Experts of a small language model: 10 layers, 6 picks a token.
Below are experts of layer 5 (counted from 0) of a mixture-of-experts language model. Rows are named router (the router's row for the expert), up (a neuron's input weights, with its number), down (a neuron's output weights, with its number) and show model dimensions 0-159. Each number is 500 + 40 x the weight over its row's rms, rounded and kept within 0 to 999. Numbers have three digits each.
Before each expert's rows: a language model's description of what the expert responds to. This comes from a sample of Wikipedia text that the model never trained on.

# expert 42
It responds to: Short letter clusters inside words and foreign names, often after a first piece: str(eng)thening, negl(ig)ence, Far(í)as, Cherbour(g).
router:530515518506453539527506517505516524405475505512494556500498566471464457552470481439519514566446497451462583544565459513478575532413455596482546520438497506490468498516516456520514531492533529476475441468518459463509514561505529517568549515541429513497502482500518507508479535481466484547542420425499557463533528504485476513513586471524535477523488466418463472489487485485476443580584468433574471530562461478467505447560497425508512473522493439429459538509477475583528493503478558
up1:574446436456484529530515574569479557493476496528488504515457529500572529585573475446489510435518484529567542431494491537486501513541439459513525522464526440559527494444459475539492530534421509570425520474513496492505446573535593489583533497450530518447483502530487497530498489529481464546450511471602520516446505524533497453421487463490503430517426536409538482488477482471537462553552481467518490485523510529459566489470491515483522512513465412460525479510494452440535489485520459
down1:434533459559457454449510518459431533400454533531422485475474485564509534515500546489407541543510560451597457563484433551554547501460503490492428479529534523522507505517472513519436491544511494506480529504537555537472511480438532467525500515494521501488465491544487476506487476529513465544464446444569537537504494500512454583547490430494514625526514561543511511505500535519459473475612456492449508497548472500516481471486552551555491441535523488511483489463535480448496495473421431
up2:490474486472547489476474541522484443503566533547455463455596512535528465534485472431568451540495476509496508604525489481515542566510477456456474466499422546468499494607430558501457532514490500509441442501483548514459532445493559492515604515528509564529509495481485474450517489536473454529474456517475512471435511517419523472544488455548461510477478490517473450530435475502574461556479431447490486544500563462577506502426484469434525481563535470461515498561509555435509539508535505
down2:564506520541473467516487479458478520549468451498488481488567432471453451525501484540450531509497502534449537508498464473521491460505452464542589516567496578561508417491480477606451544465487566547526436540419590479484552475510553497565420497424474536507492490475445544498476453517514498470512521513559506552499488486525443459501432479469515515462492531494508565542478476543554562519543473520458509468494534475524475474597542468531537464478451490469432513544570499531439470499516413

# expert 12
It responds to: Opening fragments of longer words after a space, often after the, his, a, such as ent(ities), rec(ruit), suff(icient), dep(th), disc(ography).
router:485461534521496505498424503524508500418485583511489564493488560537445470518407523490477533495521524550514528509583545504523421422401490528549517504450513515509515467479487462508516486516533484560480382495534471507470490512535527461494510511532478513553471507425429497553576474528515474506548504462467491506540529469463500518479587572479493524492542509411455489483496480513512517521532543438493499500532456459465521488492553450476445450480486436433518570532530480480434577552466617
up2:447454534462469493501504503537485459516503503502469437532531490533526534488473545436511543510505540490500466448553541539475506480489501546551541454473415448449492515557531478447530444548526483504471559470534502453584514429533413494522548470529472471569428523517571520514541479514450443570530460449435609524509572459435411442531521539489535497524562504473464545565464487475481453451532414442514510517492484482481501539519427545453484526508482470489512443448506517429554487519503514
down2:451472533470505561495488528501531486417508519532520506448594503490536486518530499481562474537500485476517521446545545494515441498481532598527471493445445518520520544542501519514498572464498482505495515513510487495502522546472451511522518429489537498504456507531501555506454495525448459516495547468533427514528538514560524511462464467505492493405513586549506412447476545505470436541483454511486586472521440430534616574482479550536500514440455492438430559413456518423538503438494449
up3:555539525542488467511476514534470499498417558582576527478502545478519455475492479518551485485509489532450529522516523550531511502455434467529446485561510410530480543532496494478583537482573464545487502484466513543525510576530526463520556532510473456499491513513476501494524463464492473415621486488477494519563511505448559540505518505453472449518509500483488457481510477453528456494525493446556535510535459468581532510434469436539499440566472450385475522497494487401485538388463516
down3:459520469567519414473463462453478554543530521487521435484465531521472517493491505534485551559473525450554500502470502558500468490503524497526436434504502524409581482539559461457553501484535503571482456500491517465520492489604489464543473510514524467478497444550523472470518456471456462460460546503506475561531540492485506501601475499528392539484581489477545547503527543519506458581473445494534506432450485543487436520560384477492536446445507522539496511534565478511462523567480540

# expert 55
It responds to: Early word pieces with consonant clusters such as r, l, fl, cr, dr, pr, often after a prefix, e.g. withdrawn, re-slated, overlooking, Fluoro.
router:525464578487506507443451548554505489479414512496554532464510472574468491523448489453474502558502453518466554616586578475517470518408418540488564449430556506509442516522519470487466503553585486549517419495538461464468515499476538511485563599572497494493487515419491523515485467473563491529491521490481509473507467497518529520514534482508546513545516505440474509497467454487485482549519481465519459536475466511556498442509532406465476485496509456410480474547521457455458545472499535
up6:508460510465500531474491542588520484482452411529489431435477460570474533528496456401473503582424446540452512549499530463522465524531455497573494500508587449462536546512555489513448494499548443543478474534539390488514464477498446495525571555455535475487527498528520538476550519479468561561525458499509511524460536490517507531486558516481543492509431448558516535469512512453467497578496581501503456525554454503464522484563473448552471469454517515476453486560429512458475555533497479
down6:489521509563552454557453505503457494411487542518504498474511540480465494448556512505501504510473544586477487474502454557483412477526500425454517522541475499479531518489591491477490486541512508554508525455525509571536460503569550446545507445504568480489521459543520502467555521512492516446580577526481558515432459521543439468568481447598433501472531447541553445504586430431519537475471458464450485565508551467466535478530509523435494495523475505493448488484444479545472461458469516
up7:515529489570481473512517460510524474528428496500557577504485484622525448510478445468549476488540449383498462487503490551496525493534518618441530476498514442487463464495498520500532457522516486487486498487514423497531447495469560539480567478529479483484480475435570524478483481610508508484534536469541583420497560499513567504534471494548574473537532454457472511545499486462469480503543492377489461454508539525510518492489512445529469545451462500499572510462535419517479450485503514
down7:473578545457427483504518450494519532442557451487494539549554511465484536496502426591456474498458549417552561450459521517532563456508501502429513574453482536526481480491502479476461461517523456462479481567529543449502522567518458467417446486535452480494529474447468574468442487521503555482513542499417488458516482481561483488482568498479583552491464550506536523449620522447557520479489507501498513464453418563542489551507501483512474547484553523513484527497486501487507569473490516